From a checkpoint of a small mixture-of-experts model trained on Wikipedia: 8 picks a token, 5828 steps.
Below are experts of layer 2 (counted from 0) of a mixture-of-experts language model. Rows are named router (the router's row for the expert), gate (a neuron's input weights, with its number), up (a neuron's input weights, with its number) and show model dimensions 0-95. Each number is 128 + 32 x the weight over its row's rms, rounded and kept within 0 to 255. Numbers have three digits each.
After each expert's rows: "mostly gets" lists some tokens that are sent to it at least half of the time; "comes after" lists some tokens at least twice as common just before its tokens as in all text. This comes from a sample of Wikipedia text that the model never trained on. Tokens count by the router's weight.

# expert 48
router:081126146106164137071138102154147142122161116153143210151116154115147110165150060111105108192079179151148134086075063182180175151111117144109080190145196056163135098147113166108133097121141111124164134185162168099118184136111180150122086035113170125159157097161142147144131078153163116154
gate0:163138122174124151155118135121092099147102110163117114145167093128148144083107104125112132094107104118117170154180092103115150097106102168111097151126182072157117131083111173120147091146202133196142118154137191210098142177097114135105116155107116104121139141153123133140154230115111179056
up0:090158143162128116113191143111135066128123214176198137167095090044135112125115132118141106158157109136158081104165201164177104152103149125125151118130144152149100124171184184122139124120141153147160131106117064106078142144124129115120155160081135116147136121108152185133139147140075056137
gate1:122114102101172142103185120149083094118067130100140090078096124105174119128126140070152119103130127192111151154198110155133138163130146200154147122176123143116126128131152139144128095073162093096124140119100093149149142192111068058109111122124152141134133196105160158125145128185101162167
up1:151122168170175150109089097082080099172157035126136083175085169096148187131123134115135128073159142105135100150117168086139174147155162103115141087170151121066115158073138121098187140200148152083166112117107098142128120168176116128164123076099091153105120148096089130144078122141103184126
gate2:159101103156117138147117141113143101173111097121139062108108082106147152171135088116097127114114166123094150064164133134119126122098127172145105069151153199088120130101111144123070117142090109173024088119096170135122096169152075143150127098121122158109190156117093113161093166168094157105
up2:088121128177129157115121217151151152122079142088091084133188148124131160087136098167137184122119193136157080155041170105130114186110153142117132126155113143091165071164096133146146145111169098130134141108119219132110087111192165159087109097079184166115110132126097083155173163124149137157
mostly gets: "-", " Al", " Ar", " •", " N", " Gu"
comes after: "\n", ")\n", ".\n", ";\n", "\"\n", ":\n"

# expert 51
router:111144139105116102150138107129151150155145100185133162148111134134074156149150112108111101131133108148107101138069162040137125146100111134138153227143145139182162104142110124090143093102158138130167131099147133125136099148086036136092177092165130068081184081025129110138168212140174114157
gate0:174099115104170138130144080143159081162082109147145123116154123139091137101205110132098149186138117081145166129121094122084101115108118116138125167136117145140142162194136125110120152151135144127092123168138135131108087159129108119212172126169091091174145095119132121166157125206148096169
up0:179124141109177179125119149085144103118142130098079083100084116072153126115110112134120110071152083108150107137138135132103070143076169078161109126217120194123123115146112092076150148068118070088100158166095156110112097118171073142163171130105078090133177124061111119145137114151139178159
gate1:172150115149193127181167115160152151127130113085120120149100148156123118131163138136163129138118129130165112189104135161112145140126115106158104101163080113101120128146133067176196082110126175112131122129093218139187187166132177178091172097135089139116162098170112152100129134131133141142
up1:123059162147109086089204131075134162172162142117147138093131113143106119164142133130131107120091119130125118142194173167179144127135169081108103102128157106152154133159079096140170120114131180110057094097090118106189092148123134172119093104061108151174123143137092148139104164165119069064
gate2:162120100113167114159146215082171106146120059156155116177125142137138201116119113093167147183163115152134142101114110092103107076119102124155135133185119098129139053167080115134107092145160092113151127147151119197062088184175075140143189167084117154142135111156141091147165119166152058148
up2:159112099148109138076126109183107154149104125078186162124150097135159125097089093079179126138146120143090082091080131130110151148158111102183139131144141175125168175170162152132095155087126126134187149089175143122093135107116158120175134162099168137100048198142177111149175122126151113179
mostly gets: " B", "\",", " while", "ov", "',", " K"
comes after: " ", " (", "\n\n", ".\n\n", " =\n\n", " \""

# expert 68
router:090154139109155153238129120131141159136178106131132101161073118098150063152136151102194098216048160143096042109090057128184120135129091109157073208132133055088151126146118067115118090107149141118127156187180140125134104152109118140105156108080128118103224104084155122144160148149122114147
gate0:117079099121096169106142078091120129161123080153110123118125141084155157136179072126137150096097155155102108135135078129126144145124102026104076084092151105181092163152123088180135071191090132156094131146084100129053137165118118138123080158154161198092125103153214148193121181141111145098
up0:127145137131092140136090125111151075182149157149094084062117176130106171103133132074085136155163083079168168130141150193135139169183122158175144099177166146159117123111129133154086124113085129130172156142148165128118122086042089148137112062124108123087079141103108112149107113164102135092
gate1:124133177103116101096086093169130222141140070176149164118178136124201082146129111095161098070106112102111155120155104138077119146127114176096164074192115093113115109110137194107110094142132073114153105113157076080118143108121086217108122134112167117152107049113193114161148139114112153136
up1:126166064206079130109160212177082047103142119149161200199130149165081169087058109122116110102120113096093129169140192111137142143139111157140175178097143130119152121085158181123169161197177137157071103116120111090102117088144111126158127109072105205129105134125136126067092139206084069089
gate2:124137131090110171085128120066109116077122143162151111132107146158188120101123120118104109143136188162145154151096078142161062102164044102133138163150065155125120115182171113122124142125151135143147127140147188096102100108104119149073123131135141131142102110172122117128165129142148103123
up2:129177089161179117166154144111106146116067151107140114107132152125119159088139191074130129113136118123161109119163112155153139127188147141142147112141159135119114125157147182138101140092080139110134044152063148118121146115096122130106092127119193120068128135112156154135094109152126075120
mostly gets: " ", "See", " Species", " exp", " con", " ext"
comes after: " |", "|", ":", ";", " in", " January"

# expert 41
router:139134141105150069183150096153128150096211100174142111185117124143082140138130087107125114194111140147135113131092096149194127156117125133132132188148192120037139110154110168100129088106143163157229139204155146155132161146104068143088087078104179042107135051093147151151124159151185103148
gate0:146153133157137161082123116141130141136116089118152161125092162073156142151118095086188092137110096154105136158144109071146080128071100166178141103100085174093152090142170111159144075124138148112129142104163153152104154174144071182143102162192143097142112160124182135077113190173135111131
up0:141139161093080179153162091214134132101086226109146163105084149106119105132122103180120166125084110144124094136104137137107103131090144128143122183134077188167156111128075106116166100089164090180128144167130152175138097092076159116092110162132167139115153113168099148189173184085154140151
gate1:135151090131168084098099121063184151097137117041150164168129144165141083129102178114126076123114088145135109116154146129160091115149085173086128136164159112153157119135110167144104091134121103107107176145146145096162138181068087192148134105140125200149150124167098172121103155191086100102
up1:111151150161123137148122111154190138141111189132129122169103153121067084163153172112085127142104118103161148128163108117148131130169033143118063134101126095114161146186065161156163090079129116114118127163128149068138135179182142117104135061100154169137196126173078107160194128137131108136
gate2:184108088115222136100178108126077149153116117121153127147158119133067146118138196118146133155166138171150111132114153098123087139162134148121148193107188146146191129132107122079079104167117090137091108155143139114071128099137211180127124119107140127156149085125199155169151097119184140165
up2:167120092134154133093055106165093083128131111128145119107126165094156137072154153106089081175095069112131095117105170161138160124069132136096178136129151100163164096053117145169165166177135108123130131168070107148087217102142104126070153090127102139149172160130181127129137151092111147168
mostly gets: "-", " B", "M", " M", " Al", " N"
comes after: "\n", ")\n", " ", "==\n", ".\n", "\n\n"

# expert 0
router:138150144104141116201136116181132150150162121111142091150118179082146147117149094102206099176090178139140133153091063089151167169088138106179197106144174034242145098131116182095128103134140163072112136175189159139097085136141094144104147137178169042126125173128134036146126106135067112144
gate0:143116183122115103137083172090143146112155137101075118128161113083104070170166206107046137115099161140082084155130095157157140142177097175125142202111104121187168121173165140114120129149161085148107125139129145089122132099074110141136089157142166112097064120107087127146065057154138133147
up0:113129151138112117183126120155206100185080165116101091127094151130109161134119150088201094102161153160115133108151141114127104174167143097133084165108140120140129179123136142172160144106028087153130169122149159177106158116127129128118131109131121151126105152131174139129158140126116100160
gate1:107159095106129148098114075123151135067121151177136089140062164118139183058172117087110082159164130167086129076083079106171137146081140161170109142188128102139155080149155082160119099090117110114060164108117120118111155083129134124158115088101097109098170168162143152112113114106159150149
up1:124129114067179163139116170106145069139111083113060075093115152124086136138173114153076137168114093154189153155136157122134139098184062071094151169103183129199086104085121120119110149063108123145084184126160134105144164082141131157127130201132145059147105160114156141088142129147098137101
gate2:109097093122137116146156150136156131085166169114151130119187141097102183087157103105101052110081132160119126152142153130064164155110128044133185125184200112116121111112110173125140120075102076141165074086124129096094127134148096162099121131132083086071103161145193190122071117123082108115
up2:095085135092158132101126148058104143122160145112182133173157115067092133143130049159163162111239110120141123187093082089126119144100099133072102123175162209158144149111148133101092153131101105159175131156141101114059115110175132115107206149146113134178112132080095103147201168131139134122
mostly gets: " by", " in", " one", " the", " into", " during"
comes after: " in", " of", " on", " at", " is", " to"

# expert 75
router:091128137099172144077147109057135142156114146193161186143067105117192062164152145115229096140083116144102108099071083111127195139131154124159044136135154175192148100150104112125087101112136096117133144137208133135089128145137108150116160188156125133177179142100154172147175173142117109146
gate0:162167118116151085040130121107161172143151135109110148128145160120119131136128123110087101098138104179176157118172106131132093182097119093110170105155173096120127124135088066164139084084165136132126104137067190140130115113154132064142070126098137155156109187137137136126135163096104166191
up0:134144174037070195110122140110128137140161100117112113173130151103145156098085209128139139130132149146118134126066111114147139125043103126089146085120134147103198155123124134126105104155162097133107192134094141062126120117176110099086172111136112105113091162145134128118132169146143145172
gate1:137118195151136113134147111185132187112093157082157115125124078159140112141094125112129068120087055109134126120118102121117085130094110162056143157118140123140124137110113147116120092089185113153096155154118056094103161131091155163128087139125112155117107141104099153147130147141114161136
up1:119179113144183145164089107115168118185149045136121088212168176102101138087142159164133122172143139113131129091127107056102057134112155222115108155121117135124158175149098092076132137093167093115120147142141097151061145095175138123170085075128127157147123150113092090074147155107145119116
gate2:111126137098073142098123112121084079112154203111247166078143085151118159136171134142147042116095138166107078134179126111099144131066173095152138105158098180154116115121146169147114072135082175081090102161152079144127114128113052124131134181129162087145137211076109089108118144163096073108
up2:104081173114126145138130120161147152115156098144127099132050168131139093134225156158127168124137181136177090128200100125146131104113097066098124143132135137163132160101100139111139136083106127141097113110101125157146155099131137197107154112169136124160164148205152157180165072106103165105
mostly gets: " -", " end", "°N", " described", "01", " wrote"
comes after: " ", "201", "200", "199", "202", "198"

# expert 66
router:134149140114102185197146102179148137152149093074130065153095135156187110108136150119168104150039160147155136144140156091180105149115142127095083198140167168112148125138114108113118102105145110141103154161177146158085118137098069148124129060073124096130165109116146149138137147149108116130
gate0:142123156112191186088118114097161113136078113145152050156140110096092108129167108088063173131145106087159128144161150106144131147139136141121109213110210143071130137123116191099135155116146114157155096119117064125122107134124192125095086116071199115040145139162173197145191165174074146042
up0:095091137167073184119104085137136084086121146128098129145129107133067120142136129111124107116154102116113140141110125147125113153179177135139126173077083097142155146120151187125112138120102170184109135101115161158163136105178109126197152140175175132148128161097144064101115098139111147134
gate1:103140125121109097140141074156166155185189139114140074064179151130191106074116089076179099106154118191107120154200119112081093108098128154126178097163134123090098144084127170151145122161114137163184168164156156124093198179124092128144082101139093144135119053136176139167143124108165204120
up1:164121136191089134128231159125119093126107147108209136121153152125080155175129095134123110142108107042108121163129171144149106146161130115172161065057113155122102131095169161176107194122124201165085103110097123085201082163120117082093081181117147158161152154128135087159099196144090108112
gate2:097138162099152154156136146037145122078117142155129157115077096214150096141125131119134124127172186105204101167137068168127123125155132072146121125169142153199107117126085148116118140150098089134093126145097147131136155104115143154131122136141130161142134183088136123115173118141052129087
up2:124107117069100064131146144122097172129105109154076129065161177146056158138163146161111134134173090068085196112121097115130104062107118095165160197153139135154126099137079096097116144186133151124100112149122134139178101135124117078168162182144036119089097102149144141155165147089157113094
mostly gets: " ", " Democratic", "The", " Mal", " Fort", " would"
comes after: " |", "|", ";", ":", " January", " March"

# expert 6
router:148149119109114153122151101148150138106115113161158156137107104068135162044141080110132102171100143161122076092167098128159113158106181144115088144153137132139143116176116186106131108113151111146171154093176145121092108166104058154090121107061132173113126137167151078146125109152149100144
gate0:062151069115151082145170098177200105084154081066142115109095105103066138130127126108164167142149122152110142149126114157115151111162150156083136158121094138132106108105100089143202110098114157112152116131126130117173090133124142114074110127061111070142203118154135120153065075115152157173
up0:160098088151165122084104100100097047080164122164106083135169062113134099137117115149122126183095091099148164072137158147135102126131157105131116111132142134127126064130058130134169125112087178188153085082171104130176181144166128137131118132171095150135151123135124117115142080108077039124
gate1:074180150049174108157117199091177160159147143124081067165121130150080093133135157119155126188116096102189163136162106084129068152174118156144131142151159164131097111131115059128151083119157112145134143143157137094109095160181159121160137095096115132115147109135110121166108153158178086146
up1:079125124141150138118154099130082124162132120150101166137106142105129122139091111156115162145085129147152160126165157177118092092156156151119146160166141171107175153106194137133147109126193142128150141137113127106136213142109087126113143144149143138137109073128074116114082164149154180130
gate2:138166089126130149177124131130179113078154109156134132096134140145154108116089111125131111158143155112051104114127066167162151151158111147141127101098191158118131116143189138119101149114142135086174134127158122123080161177124140133066139094108112121115086123123163184090091093160102057093
up2:107129175136105105104139139101092102221094136165122074095140144199109095121177118153155141135173123119153115101126133055111192158075133124151162140118182117119153149098119110097117120071093159099157134179083138120094104109126094102174096208071125114076167071147206117123145149145139158134
mostly gets: "194", "ro", "ber", " the", "196", " By"
comes after: " ", " of", " in", " to", " for", " on"

# expert 63
router:143130132107134128142154103105146144100162070133130081144102130127163095083136137111122106097061092143132125204174158135172061136105158136142121142140130127000147114150116154102113116109146115136224151089151141155139090148094070149102079109098097121178146106157147177142120126158139112135
gate0:084096107044115094134111083121108132116158090110122124099166141061137141172124196068143126078128106148126181126114147099160088121209077127131172065118131074136177106097146148079126097188115138136125112119097197146076084132075121134086100127152059094144114127179187113151082142208147255129
up0:084157108104119150109060098112093187171165140136118159092139092167100141123091182136166128103154100187067143150124128162127112140083104072148112130053108078154163109137108151151102107116173153132082112154151121066153108083117132156194066155107124065140136072149121120128064082089132110103
gate1:178143132086126049136131165105104163152115144130158061096100144140157135094156112095108062159146120156069139074148134134023139112116087210120163170168090146108108152179071127138128067161147129140084086108146103098125116146135096168116116174111131104145122139098166138175116231143140178156
up1:074187113085115168196144091094086093140118083132118095123098136139170192148157163111179115140138141127143102150132142141125135152113134136121183121119118088067086120119141137141116178103151189112151149101112113106130108144163132168131183142145093141162129108140141168091112096164136094101
gate2:144157147116079118127145093182222156119091099086104159097141159135164100180124108044159117118092093145117105142081151094167146116149164135133106087136145162143145140121115152074114112130130124090051134067095123146207197142103122176194091128102181148157121173091136213170064107184116139081
up2:161095136094082147114137148131155048124129120045181111074158140105118104138173126145171163137117090106141154099148166140103220136115149085172080109103155134095146180108120070148119093164130138137094154136156121140156105105080175124105132088100108110140156117123047116145109110114097167071
mostly gets: "The", "ass", "und", "\".", "°", " Society"
comes after: " ", "0", ")", "1", "2", "3"

# expert 77
router:136147136109058195064163108121141136098139109088136098147121135114160102209143106119175088164075166149089129155005111119146133153140134116133160198151179074146151101156112063108150110117153109148053154164112153138134103150118159150082102119080088154196209134142150142140122197144129108138
gate0:114146157126017199116156095072123203158097165094126136103147163112135166130146180129140135112131117135126128135139197127137122146123162094116155157137169112129133057142153167127158112127131124152112194157093143082141118118096138123153151169017089183133152098123123134153129071169157169101
up0:147119096164186085125171169099120121130148070109145122141073163046054143174131106128078130046121108156134130092123100125069190155173140130145103136127156094112113182184080095149162153145099133127128070121126134165164050167146115126099138071095096162091138176131131165145135192185133152174
gate1:147109141160117185095146080135142143114150128077139067177099083160160169151160117084144131134123150137140068102128150069126107090128120135127162149170145168082140074192118134092120114171108121100100164098161164162092078179137153074122114135144190128150089133097091159144087171193129120178
up1:154103100148081116168201120162149123143178171116166091146077191188147108146125135105170097123118131083147118168101132147170140126130144070123141080120144145154139165040134139123089158173163107112125132087107128130117127101097175155151095117188135112146088142157081205088077142214107152067
gate2:135174118102179133125148154151121156099157099120184117136115101149145123130136104121140103139151123159183106144173069180096145134125110117151162141115087129123131123081156122081146099111095167189163134137176100061137155108126139180114084151115169125093139096196166167092158127121137132103
up2:141115111135128175087157167174143119122112099158157156105105123147117178196148156137121068089150164128113109160177074116158179147154118129118158146132145125233093084109182160138141089122122111154059036103107092162140108137092096131156115126190111166159165135105084126153101113172078092126
mostly gets: " ", " would", " they", "°N", " They", " having"
comes after: " |", ";", "|", " was", " September", " August"

# expert 11
router:066156127118114164143152105103150157150100110146180113143130136130126076043133072092103107188139130136128140165086037107189162149163094145151111110122166119137149113165116096114116119070140129140191151151136150176130097141142142145086107134060132175118122140143138115126116150149095104138
gate0:139065167087152124138178115072170160163087111188152117121133186110056079127107093113130111108159132108085190177143062170114167140104121183108070108161082105201117136160133140177106157099162161136105136077112143157154055136102116121103099127186130122144130108160098111170091183140118151145
up0:091195175082159153133091094095194064134195129085130102165069187173142174132188169138112145154100119081129142149157134146123186194217134100179113131144155123098147117187138109070130141095106117132105159122200065138137158188188162117132135152124102134143106177175130135121157115162141069216
gate1:143118153156153136111077225127108154171138099095105173117159181181088123140128108072097167119134176103144129116114160149159080186088103080173095098146062117111161115180127118136112158113118180091192072143118112127182144082130108137097065078164091158077128079130127117140161145121080129115
up1:137104089129152144164217156123155165103068112170104088134135113115123103154158135180160109157132136128184087097146166181079102128121172123193084150107151126159094178112135142186108157139108090107060138114127146157144158127073158209076137133194150066130077111100084119185096137096116117095
gate2:115153168139143139074123133058101120155097165218118044070169085167088124115098111115064084152138081159131173058122179152069143142164170127178092131094108153148113178176172111127085141139160174143088163072116139119119148119084125194097161180156095143170063141180097136095122056157154083075
up2:053187166139150145112103129138075131131091149091167099043090125129120127102106158117113116168112102106125135104129162086146118150139120151173099128146130156125068173139197126129123150078133122103112094107138153152068157081066153152098129155111122107110058166152088100125130090153156132062
mostly gets: "|", " v", " played", "^{", " Tour", " performed"
comes after: " |\n", "\n", "===\n\n", "|---|---|---|---|---|---|\n", "|---|---|---|\n", "|---|---|---|---|\n"

# expert 13
router:184131127113084167135150121093134134068125126173132108156125145127210177114133161107126099129088063149098123113150153185200141142119126110214101159141211053097149119157122176110111107113167142112105140159132158152103129167161077151117141068027112138088134130203144122148119075158142119142
gate0:140093175104128093163199066110146068080089117103143098127125110165166137115166066159131128172146145126151120143134115108123177058173120105111142127114104131174159072161144157158073145189169137120146163127097127141116105193131109138133158110106140161161132166132150172157141162150139158101
up0:143136084155132141164134118157083116109111156174116125116157125134147155059102122125120142093131098108079125079146181075146137170077095171102141171089166139094103113101143146143122130162113103090133095119183128157128104144121121138096227108095102122069124095104166072128089171133197156079
gate1:170163161193103131086134097139127092206154060090115045106082197067149100163119148079102131166104109133165132080152133142137087142096147059094103149128154123107110113083163164154144105072114140086108116088064154100104143150132128187138128209140158114098090154068106093181122140122171135098
up1:099164133057186074123183115099141178146090147042125224141089091101127117161135121178137091176192095111165094113141102112148147128122159093125107070157069140113114112125154171067118106080202121113143160192093115142151135102100107133097126134115124174138118146086060145136139158091150122139
gate2:140108131125135103161165109137141173144112121106123145111104163147174153126199169127144174183091160161132122072098147081103129118138176151082152113155026099171110071151090125129095108147150103098105158161103173086129097154103069136109098142116193085103111155079110184125099130153095141192
up2:132081148076150154145167119138142154106084125082039171131147092115207145133072146158146076165100139150106127175162075115073137144142096119145113133124086118137160228108115181137100153159144131108084061104117135129168093144106137081167154098096128157144101110125146174064140106113131178189
mostly gets: " the", "'s", " it", " It", " this", " her"
comes after: " of", " to", " in", " for", " and", " on"

# expert 71
router:119158116113093165113153107125150149132185158149140103162094150125183142106132155112077102123097116157128111119127113150177125151176150123144129123128157118132140115153126124098159106105149108149126146152145163092143089153072100165091128116172120068125182124113145112148119108148109100129
gate0:138183087065164110078182097128101149183129081078144153134154161075104134125122121141133125102115099160124090118186139170159132130114110084152127157184150180105134143216095117098135112096156142127131195133079123099106064137161166138100116113111175208159117102090138120189161130141182110131
up0:051146113112141107120174095132124106117113117091179119078167203139124041055106153117091114157174110138218136112116119143049104151103154080116098074166059101081124137133123120081100121117100125168112167160107161111089146097132181075065110176211154108103166146109171135143158133126109156122
gate1:119100137149137149126121131187103180102159119149128152182126112158152135125128184140127148123106071123120113086164115150131144155128124151112066176163145071057163064164091052094148112123135052108104179155096132193094038084170166127116109183116165139132128154156117153163137093164150076188
up1:107149178169146115109149096116096189164135133139092122131126148099133208098088092163096104115166111128065171124114087064111179164182105113158108165134152130177183115092154191096129169143103111139113183103140084204124091126123108099137076167122152147126181116153143167133139193100175131158
gate2:162054176117112143071093125150091117101135142149159108149092181136125143174162081084125122149111039167132181158115115084106123184149106144164131124160143099111104132135087134154145109084116177174119123159058121155124112163148185159092151145148154126102082203147089157140100079157141137179
up2:141123118136131110163166145077106165132104119127123160149093200096180108149098165116189143155131153098146126137148159092171186152131178160154114105150167128022147113143115161148121144106114054148148058142087190141129130131099136136116120154113141119120130087124108106109127052087143076130
mostly gets: " many", " -", " end", "See", " Central", " Championship"
comes after: " ", "201", "202", "–", "200", "199"

# expert 43
router:104134152102178172109144111094154148144152129138137117159110133093118137065156141110104099082108169139129132159052104142143168166087091123208171068157189073106157107166098126100112103111154170153169145212162145072088130171101116137106149185161113153157124080147150119166152164148134095147
gate0:148142104125157131149152087102191096085191102104143146174121093113149104117131103107091135115140168116190066105129144084090105158075132145117119128134175159113142136201149089149117165184103161027146114138115118111182127148144107123097135124119094115162131172129127057125060149124133084131
up0:157119122171149095168112077111113150150094140128113171153149132118068121081086104207146090108184122122140138109088138127111091162180122157124093104139120139120156135153120124122116119115131119226124159157125145143123149089156109087163144144126136109101109086128079132118113122115086123158
gate1:098134159110177063111134087094200222154169142153145173140083139172111148121126139120167164076136110085148052053183154136102221164116133059116140135132117116105141062156088062102135110075205172149132135106126134173110137150141153171052127130097138137136130115174166061149120119159168100130
up1:124155113144132118102141089083145109084109088180134144147132138137160128104095173127164058196124121126098092078127163083090137168123116157172075146143147078073103150117090117153157142183193138167125134125105080152094148160094140133156120152089120117074078107176180146123149080178166091142
gate2:166144140180159138135070164157125077099125144117142095138110187117135113152157108088113145188147150124171092137078125111131164134072136201145128052177092120120093113104095128142098171078067123173106145093158140186101120125112148081126114180137095134113097201136131141115113141152058139147
up2:099079110136147108122084093139144168117084129123158101200163166130094110135165115120223167111154135187159096170138083123116130091040052135104227120152076134081134181135169137149145130126099136169170167207114111155103122156115135057150052118122136111129156149146112122087132155192114131198
mostly gets: "T", " Al", " P", "\",", " K", " and"
comes after: " ", " (", " \"", ".\n\n", " =\n\n", "^{"

# expert 65
router:136133132116141130075143110121139148153076126080165238123115117075197125130140091095088110028055072137138091085195186136152167142129167119117082159142091039080152110150109071104132098102171161115160156096110129072093055149092110153133140105184115152123151145125152117156101193140129099141
gate0:129102123084070148160062057142099174122123148119144110137137106118131125115146102138105153158103081113077129085156105157101112105138133165118091123146118118130114110149205206123077155111124136146083154089136160175163157152098063128130147170134171142146124108101182150109112181126134122128
up0:152158141081095107156098164131090129152123123115171116147111131158123158056110071178145199143140134057158107096123128039120165072133128111153185078141130114111151105154151151141123154144150123198100103152109097128133135208118107232104182140130142127111127167083154132169150151113147117122
gate1:225162135125097116125143105083164141104159070078132136135136115169154139138138131179130129154161114089130154086121161077118110067154071090141127157091098136137139034118121100100147096129106143141075076139127142081171114200161151155120125081105122119134123105080152098104096121075144152164
up1:119105102132144102169131151124154142188107173130110122171152089129149157182147174170163141155095133125128155097090119066113093141118172136142075199135075129103154163151100124146119071072132081132197114057157093167169130147117176135146096136120105171148108080115118164164083085154108121197
gate2:098146149182127110142109138153115118117130129056173146163132120143138144079106059122063073185120098102156114112098169103141125140166101180093099149122146115154218125148153144143120121106181143152123164162156153134116138173107135168147158131167134165157174115174129141133161185132103128144
up2:134117164051129129191162118096110104096123141167090116148138143148148114156097120101081066165073167155105062155164124141152075127171129139130186090092079163159093123105167199115167118134125134151161128134078125183130186154193154154171160172191161216183150110136112125173172107144146140120
mostly gets: " he", " they", " .", "°N", " Democratic", " They"
comes after: " ", "–", "201", "202", "0", "200"

# expert 45
router:143142148105213152199141115133154153106255119161146156141100141120089045190151128113134100120083160139109126102112149151158132133143149129167154163147153098095154096156114207113121101112138179160156134131100156102130149162104056144107143187111166136090127085141135148147149083145114112132
gate0:066158120135136127082169106127107069198137154191193193034101092142109054116151121124138137082082143137138183145058111126144137149141201150183113161082093216172102149136164139133118141126106149129142154112090120087117171104151131075154077147125089062097062055115108121172127120118108083140
up0:151134073109168143168174139134104091156192121137217138088179105158101134074080089099095100123061141093147113153146098144172116138132142139129092149103119145185137093152213110124125118108131134150127124138176126082107164138180125184159117061082092169133106068132131133087131130135100121133
gate1:104107176150153090143148083074089164127176153091100148111071174085143135130126123079159106129167116149125106102176099059094140122090096168153128126105084124068161081132108152158127091138154174124149171166182170137160107168124138171154128173117168168188142148106169075122196146127075126104
up1:194124156107130124150099140135100113122136132078161155080080134127176133142109113131069084094108141199144106152151136115126196120135101138136129138086092142165156110087154176113081065092120122114086155143091138177141142141140120118136146124159154136147192142160127105083115075130154127130
gate2:159160158177145123059195164151129157123109093147094122103119138077141149116120143123116155034102149074113117123140136153124182117134171098116131130145114100139119144130131167135072149116110084140121187093114175110103097149154059152146071162097151164149134108104122095151103078127156129080
up2:144152128169124119133145125131144104084138139116193142159114164113210162080165183148143151133202142141159128189152153119162191115146135150091110112177112131090089136131127106136145120131139151112125126189120117170067102094171162097150102132101129166142143109187151142083133124163151138161
mostly gets: "-", " year", " season", " Ar", "als", " Co"
comes after: "\n", " ", ")\n", ".\n", ";\n", " HD"

# expert 74
router:097166138106224118170134116143135141164132108139138058143119137120147158107139145103125104139067075153152115089067111188197131137153135139140052152141187149123148111160115082108126107091152131151138147209137144163114148143097076153112079080115133088088169094137150155146101068150118100139
gate0:104197099143168174138124122158190131113149135125095142158126124123255100124109164103130127184160094183096117118169171097140077122105112122116104107145133081114146137103085108126197121164181118080188134136137154128124180166114129135147102124126073108166083178158139146121143099169150147076
up0:184115101065145126120106137054162080170067131097171110124151143138157135148160099145080111140144096088158118100109131157130178122179136136121131138160170147130142121095113116053135108115158130149122117147112173160137153140137138128108147108165126194088135161116129113156142179189107132190
gate1:118152104132122119088194072148127137136142092113136160113116108109103154098185136164125110131185138159126090097147168075102137064059139058169112185173125162130123104129135101175100105111163216086139061120125060082115094123109103144129132173177053099137110148134143107176110131106095139149
up1:133121176094067142051122125102121123129146155131171079106118125076149164154150086117113122105166158172186117142126167127165059113110085099131156109096131135145101151182178113136082142135103115154130072101089084064125092134110071167105120167113187153102136168151143073150113176112091135112
gate2:140103120138156140098130094106103147124106163161138156138096123093166189109127123128162166114143162107102122192167116146113121091126086140111150170095165099158121125141107188156166090113140097090165169083170141185110130139167095117089128174141130129173205119114146155164132143069105138178
up2:119075152096158132118139136140188176134100151160128117150136144101116218133122107128124120225164143136075130014082091119128106089098140143239087117123097130163141145134100094122014068146189083094126114106150181130148113113155153132237102127174123181131131135110098142117123109115124138169
mostly gets: " .", "\".", " Championship", " Fort", " Society", " Mal"
comes after: " ", "200", "201", "202", "199", "197"

# expert 5
router:154163145100111104177137104144118146116217107143146146152096139145113111175155117106189103123156158144127124109118107121168150145133096115152153160131104071086168101143101151093147101117141114128188162104163133135136095156103114137104067214151159105043202083106137076135147098175127097151
gate0:105106133115125096135150088163006135179133128129152130095164159124104103146181122062111126091133108154125120198179179110085142128158080133096132139170163188144146122149101119113056114119105133119090186079094066146138130206144202131167050106113184158138108188166155146102131137120108211147
up0:115109147097154149170144118157103112161110098162099111124116171118123112194137113105112074131093090108122071136125190122138183108138097145104168110107110101152133121073119094152080101098096115054165109109101082194186125080135106161206139167122134094119145135132137120135149171170167162155
gate1:119141125089181102097178073165123114112118112092085130081097109133056148172135105167139166124096141069119114111182106104156144115188103119169153141118142124137166143136104142094095063145111132163113147112186127103107102127180162131148086176159161054104120142124141127128081088164149091108
up1:113031071088083140138202127138111098072118114092119094109143140159101109117163109166140100188153150157173137076127124140128140125102099139088113170086100108206152133128169143199069077133166162159088139188135122160163127175151120106146120154117139179129132140087148109157107158172085131109
gate2:172142139131139163105160119157086090156125086132119127069086147080117078137138128114121083127075122071147128111100122089145135122113128087108102080148096133178088137159156158090120097125130068174070099103099157179142151129194148123151150131145114139132059149105110082130146188125114155132
up2:127148078167145117123141075101102094117106151178114088199115141092106142119122108152086133109120094199138102163143128108097153086182148102105087149155170083133135175197173068128154127126161083125125097135146062114119105118151114110146163056157070165105106101132139121139152109155104121158
mostly gets: "194", " after", " following", "193", " during", " \""
comes after: " ", " (", "–", " is", " was", " It"